From a checkpoint of a small mixture-of-experts model trained on Wikipedia.
Size: 20 layers, vocabulary 9366.
Experts: 64 SwiGLU neurons an expert, a softmax router.
Training: a variant of Muon for the experts, 218M tokens, 9432 steps.
Below are experts of layer 15 (counted from 0) of a mixture-of-experts language model. Rows are named router (the router's row for the expert), gate (a neuron's input weights, with its number), up (a neuron's input weights, with its number), down (a neuron's output weights, with its number) and show model dimensions 0-255. Each number is 500 + 40 x the weight over its row's rms, rounded and kept within 0 to 999. Numbers have three digits each.
Before each expert's rows: "comes before" lists some tokens at least twice as common just after its tokens as in all text. This comes from a sample of Wikipedia text that the model never trained on. Tokens count by the router's weight.

# expert 25
comes before: ",", ")", "–", " |", ".", "),"
router:547449521546570484559500569495541501465560547540443451485474429509471538530495474517474485463488500453531527511460515477435477554457430483481567486467525487474545496465454538470539524454513469427526551484491463515555507541472512471507553476548495471505480555513501527534562484494478429463519464545484566493508476437552474491472517482480521490534425516487525509435538514517527401512507525417529546525560482503516531480592484501482524517533486520545498471593558529420537557482475505521498553505450522467507523452534472477405471638456545441461502481510486431485497478517547485447406440500499421508539468478508462454516531457515524470458480467430430526456499546531509439530540460514575522496565476476561502531547542522471513544536548469592489554502503451502445532456574576
gate0:533478504495511483442555453452496454469445520506570508466553488461445505479498500455465578557427498500481472522512509509439489526516363587495492422446467508530591608463493536480517518499445543484436509488487499499489482527490443517500458484513496405519485493531474539484483525505505458476504408484452499455464486470485414479525532400501544525509487512480471463473536474541506469481473488524503463433499538462430498546526455442613440535455443504603447381522479515444513551508478558435480497501520490514538482419473537445577479521461503503496422515460486458483504498489516523508503453547566519517519507548533536444502480552566450534470482492459432488504454446526532504485531477516557495509405510532508504442521548505541491491505531502491449466475534492487542589449523463
up0:445487466472501488482417499489447520526554536518443502540510471506608501499474504516541536447560468477459518469482549541573442509470576422527506628530532459502472479471543465577522505459542460497507467518437487550495512431491582518487478518481513487451471536494505469477510509406505544487519512540562507516479481523512525462480481548510498502421580469482516506477563444472541506550479504537489438551472550492527524507497506537433457447529578501462529510452568496497420445553479460471488446578470572489515462507494485426463529456513463494487565502562505469515546470512442455488480583411498456564449457498563508439483572427469486519521470526443437515482531565457536468498468541464475489581488458522514456491507560459467492495456570452519536471462460546456495531530573502
down0:401488575494452510467566460477463552468499478515512487473477543497422486451477553460498542412515465510475537467519483487508500504468538529488544536485500477486513462617498547535574490557496539469467534559508421510475528527507435498523519477511422406465485493549509475468434530526426583531501464541504455403524406494463583511516499493553507501558542482432516466487474467534512543500619480426529472469541525482478524511527472465462491478452482520462458526529539497440430497492497497557496504523483494536449465514477491536544492465513527471523416449467396488571495507534514498475506432446529501467427453494562404536470482545473434440452494504500528469497485513505485565495465535544446513543533510544551511466517494521483508436436491544447608465509493447508507528545489482

# expert 8
comes before: " the", " a", " his", " be", " their", " her"
router:570594480454532503452531477476529530510485559509546584529471481555447480495549526525524448481514551503473415517475430420518505460444459494471558479525556505493511509533503541464509490454563486498443504404474580440568563521497535560440453469511464447461551527541429563526493508473508432530537512505519494450500525521510517543569504427508467604406530499490499516506467418489441449423492526533532513491501485389472532576520437516506501471503533511508491460482502480473557534528532504488572429466500465515494450560499573476428464526513516563579462514477482466497487517460466490558522534547440482512434453517497485516486488547561520498539481523472470470488483477465452563503549561471498481534513493535562539468523480438551447446546540581524555506493496476524457456502457501
gate0:507588528479494542421508508520529500530465470431477471538518478474510473533526478445408521497504502456491502558509483439567518455514480551508495510468519476430534558460495494481523507473475488491458509436520467524371552501519491491485524471514469550506465507564410559606441480547481490523514481361495540476542464563499439464521544409561451516492553486473387506489518473502463553531513451529493466551503457508485510519511554478512502481519464461492542490498511438403502524461526530526479469507466476530562428506473533430472469484555494563519461476465496538515514609476520553485554517488588539537494561506522536435454558443457444501521506548487511507453539491563504539485503490534493519503419559485491475511514466473517488495494430502518420477535527407492515470577459547
up0:524492502503538535431466581476540539595494441520552462445407383521507417509453457430455539543538521550497501484508508393545506478531460488451602533500473502538494614441553522463585542473479530478462445533482509564509502537529553537493506481438524469501495501509457519536494484532485508444448499491521471461463476508439456514555482489498492536500530463478389542518497501537444545471494478483520455492550433559545477476447545486461491461511488473468498495501511460460492487458534531506444452456536550523503477572476471397469514508502526541563506450469515552505485535546571470493562593460465544515424555536536568431463515456487533484545406545501517507447509524551480552473519546486521513453480511501548539496524434478526475454509495529470536468465468485532495483508484469
down0:499571497560477468491452461535463496461517429519495560493460474553456533475483434563500528547596513460505510533533475452469478482434517511556527477495519465427536468495488533451495540489479502407553445443501553483480477581508403538456478535485507524440501448425440479438529498462539459572491521447555555542537557561493494473466564571505463555467445503488475464491482548498511422484515507524483398467445517521535472603585506484518593504545509534456468531525568406512525563555517469553548427507463479538588563531479535516524482479515561506496476511451505513531494480513463465486546480430522493510531551514532456519563496457524551485560503508541480460431465444456540468518543521562496518500456503449490473531469552459528519468528527514531472528503475517491550510487530550

# expert 1
comes before: "0", "–", "9", ".", " |", "8"
router:566528557512509523423429563480483554586493531433548480388566501545485514438472493470429500553538467479558489389501547485524465490456492519470472492500486542475527530511468493571466522488530478548543531534512461475505520512468508482483491534521461491525528467484462434479462462517477537499488549493516418482464465467534545506525536474527589572532556498506566522525482558535470529531536483532496432516448488520475458447443474466541545505494438416425518470565517539533521520462552449464524532494519481522492508456498505438456442554535503509520538581502458514522575482494496495427536494445521570484453475519568500479527527514442499530542493527410560473514494422501418480420466505463556451522555525502493508510554455439428499475540551439517546437500519538455566494545435487
gate0:463537520457524492518497527503520549534495595463492546435469442459474538491552523553487529460508458509472417578466514451550397547536469527497581561534535454478559563435499546539521590471433462439473510464433492532456500481468459592502472537536488569498491504537492473510495516454480561473443479479527483481525506486497423476496498445527477515464457558429463498465508547510515484507506496411480474517479457481508513530572443530459561454518466504527468452505500632509434449547451514491549554526461590494507552432553566488574457518464497524490475546483561496494545496463480505501522481454493474470483480489500454527415516590493507497500510561411525505549508513489479521424535514509542467483525480459446411515499553477461481475423500496419471492508469457519492465508510536
up0:485532455512517495456551517538519423474540454527500458534527552506475444499468465498529507527508488520429556464451553550441581461481494510469507453428495546515481487568478473453527462500511520605489483501546504490522568500534536412514487420527505453459504509474494533490501546512547464442567478514470495506505501497473572495470506574486517496510511515521462513509542395564531478430547519566510493460499493515516444489495548518593446591454547407592485532488480468514544552520492448541487455552607509526441510468411424504426494514472449436558510485494499463421502521509466507505480479526474515472495458521421521441571487516501499446509456495554477534413468514508530539512469454460444534518495498537551535434466525556524466558597500532525576487451517444484492488531497494
down0:516562485523506397560437529464492488480443448511493498480526482450520420450546501539492586490467565516465424454438427503490491496499479544518443506543452448593534532521534503503512568494511483493426524438516404456467470518506474547592553494527557427452490529591506456501501479538453485536516497491519548502534470473439516462501473445516517477475542483500552461477498552552526463487528538515463543512500488494555478495536507451485474488453528513529527435483501500495514470552508520478451535534520506541440521465489485473525473472517465529469538449570475508544489455517509481461459529548538383409536518402448479591473473502550528501454447504465559536437475435592507516473481497561529524504492567538555506451506484437590473449547489471499474529449512457564506541506547557

# expert 33
comes before: " the", " ", " a", " his", "See", " New"
router:510485552474494465465509532493508508529551498471465518482420475537490461422466408447525511572501516466473504529443456471474509543407547444467489529461506540479508489446510470468478562483503553469537506461446532477554495482494548488475532545464535569458486496508497494520521469485594558546448467514547535486526568483523502559505474471495532491448534521435446484511501446525570436534473445479514490443469509544520515567489459474497604539518539479473535578527552518492551431486532508522466441498523561481584534508507497527453478483469536543539428538503465490494512518413480467476470494524480536432545497522507514438517489449496571536582445539409442451447472502481505487452449444467563498450450496473429460442448529411518582425491500520549528489598466459447537454490528516
gate0:477481554492413533512451510475576512451446503561442442530484530462481539491554579487486448475579486446538501490466465507509468562453481592541550475498458540420511474523477484587519533427473505521540488538486498473548539453487540496550545510444450499432466511490519564491485434479567461518410456479464632524538519532495565569498535457519522469569536503541400488484505505533483496536532474511525490518483479530470412451440531492467518486502512500566537504577537409569537530503477471526439492468525504446526494495509506450487485484506468440519526459564477543432512470484505457465487484532480481436523422438491518455447494511537536551523491525460506521524519500562513501495512552557476535553496491518502544552511510575542491508541504381518601522520539485504475536548483518
up0:549486538498499458534514472472518515502459470525509515470441490486483513448478504451483451493531566563566479464507497494480477504457420560483508477526443524402468426533533480545530537495470533532587412474498485531500505422493498466434490452483453527471500475514518543527470498495551488606505456518449555561467480524552538582491558414441480453520549549497452566439505500503522467538558512539508442532455508533484506382453475518565524472501541547514504529515512441523532490481474479475547527490545479469525480500487508506498460538505512501422487481450504512429550551473474489501592567498493528535473519444505507490507492493526504442468534497494485476527488550589489474523487498548443364600468489627490513530500504511513520398494522459515485500565484428550546502587469471
down0:535493486502463514469484549423397513508513523466525462544526463495502583505453539555518507507463539527569479512506479504445475499459553491530473520539471534508488432518397535497512451565519487499485586491524554494476516508432471474565441569546483462549493510472449466556446533495470491555550475465463516462507422575545475544483476501496480481556500488561472425520509440503498517461480418449484534567505512497547478511544494453491496487591542549494530624461520534542525521522530452518532519579518421501505481471531516505493520487432502508525591515571491510513477435412468460485539532567480469528461535555492564528536465538489536532537551522507554558520476446480483418522506542567548506452493516515526488456575500451501424478498444475506518476516479516485444536631472488

# expert 23
comes before: " the", " a", " his", " an", " he", " in"
router:493460484506484478437451538530494521496446457533420501469462515524509473531558487552499528514606596455475523492465471424518482549532495493517570580487548475456526535463574535488599506547493540470500433514508546463581482521448495493462494470549583434482516495440538486547509516445454552464577519523485492486506576546495543479520472480445528631508414545518518500471442526472443477453520469484448522484472509534507506540528539417405461513461532448481534465498533522453470499555455548453420479469530574499490485481445502553489468518546490470506482496555522448498509544477558510554577516471506474405486452543495433526473478527513530485457490486438502484482506468523551530475563496529465495414489588509521492544513511459437502551509500502514493493491419467491563471477454531
gate0:503537501444495501522486516509551492508498485493578529484540461465436484505534532480505483490530466565482538388523490464498501480616542470523509550511571528481533456528498545515498533582428489531511504494449544495543483460521508543559475511519441525473532499503523557519569457537474520560485508539513441500491519532460499416448458379552472508565476527516394508578542508533541617596467488480515579526543580568476491482507488557487503469513484534519418550537540481446446485443493427432500475448497495503505474548488570457495500465532471508469438479510479489546521525488534475492515511435494492523532448580515569508518480507502500442499438552490474528531377467576508440540554490540505514466537514479519557518532484421487525438499455538479483498489564489502482506512497440
up0:552504550515519412462440547548471482585532480516518516508481459462529565523475568481452459559484446522490488496443474513507458447436441454474445524500438487522498496496506517534574394528521484571438479568600543477463443496515537514486499528511484476564495536444542505410528504486524484577472486465518491501481492495536549488509542484537499424480517514469511549447499531477480502551456577529499483491527498573494522476472552443585452488472515494530528529487509523590571464470529506469561563535480545526573476577458517445505537504524499518473452538467526558529479478536420472446528499528450545452523436441496459527498469493650536515489486499555509506491524472488519475461515392592468452501498457504531552563516502585494502506534488464517441501455505522491456518501544519
down0:560513464517484472487577479554473483514542425513511554486456498544473460520458468489490504455458568529459436415490529521527447486472491535584534520472490518483444511508441484466479484496519571526472498521582522511513455553550525396588427523468509518448555398492561490495579459462515486518531557489457502522451481464482557452542420445496512478600473466574455444541475507481490549461446486462506489518509478509539490478504520530509483533531424508472542579539436551466517514446519455581504502488506529496481510509506483461458555541483461505521557443577501591527463446526507543515498494484486519487490447477450546452513444527581460484489510494464464499589548531443492463472520532475490420521546473437465503517465449473420520422476481525536505552458555464542453522520439482

# expert 15
comes before: " |", "0", "%", ".", "6", "5"
router:552490539500478518567523606477470560531521477468529513488515478549455503498533469564468465447554478558492446475554474521498454532524464504480462475496535455454475485457456538462462552449478465543536435531576509445416492510517527474511551500454445480533428483491457494482437401516560506496481544458525493547502493513548523467508503479497431536510488513528547514548422567457458433460482538546451550514417501514563473512472487495513526466508456511490427491468527457506465474423509546575501507581502448449478475467574497495503519509470559505429475459524474448473487488525521524463582470540511525402528521509568449488552465523535431433518537475427588461467463517462480494510515452462522556571487457462514494523496530597467476470540554536571470577472503456542471515523466434
gate0:500525533489379496476443474530494507518605534527433480489595512509492526560534412500461509507546522532453499501549450512507479490445428506501479539520483505415451549503491451495486491508442504459551475537567550466511500499517486537442487522445486498476511472468462430449515516569565531516577542515494471486459473465532441471507480508560554567500511522626507536533536509511459448556508516475456532513493543497502450449443517426493441521538474565541449494493577445454463452437499520509448442498468499476486501483476544522452460538525477525515490447469485424580491556474522476463545501528527547487479528496528558478520522456439528546476433552469506545525538388539468492565462450532495518526454469492506505565465545529496587529519570554590429510522461522526484521489503464
up0:578470451560513487484550547469549509600421494503573528446526456503484537458441547536553560498520549539579511513421597486480546497477548537519490460475520511539581579440476498526501513434530517516508463500431460490535466510552491442579465525528498507488504513520500535533488576448451469540467513527515463535550565521526592544531508495486532449519502506447528493516496435526521551480524519508529481477565462570558487474431477520434512490559504545592483492536451560532532510545525505512540522511543485452513556496543563448537514501507498546424470501459534485471521495488525489565524496548468538520532546552455534516413499556509507502475544495484516454518527512420597518443505562506512469551459567530499491490546469453521466414494475412475474471415535494487520478447482452
down0:497619499548520491502448484564611454557484464473436532507524486504514477486471511489457513516489441449496518504540513506487390442471551489489551475530475526516461494527463514521570460523442548462491581452488514488475575481590536491546552514470483418486513501508431510493481492410418499514535409472479443518487554448509418556526496558484526466498467524454497548593534491486468420539485453476518514533545481532501438483469565461516521482457516453514542530551508530481539467503454518518468501488522521443601538559492502530601516513531530536458547478466460560563500467450467469540568488578509449536507519505525544492474543517506507524506521480474506498502556465529490485535511479506513455521500457517557542504362588507502565468519487546509531464508431551514490560487485465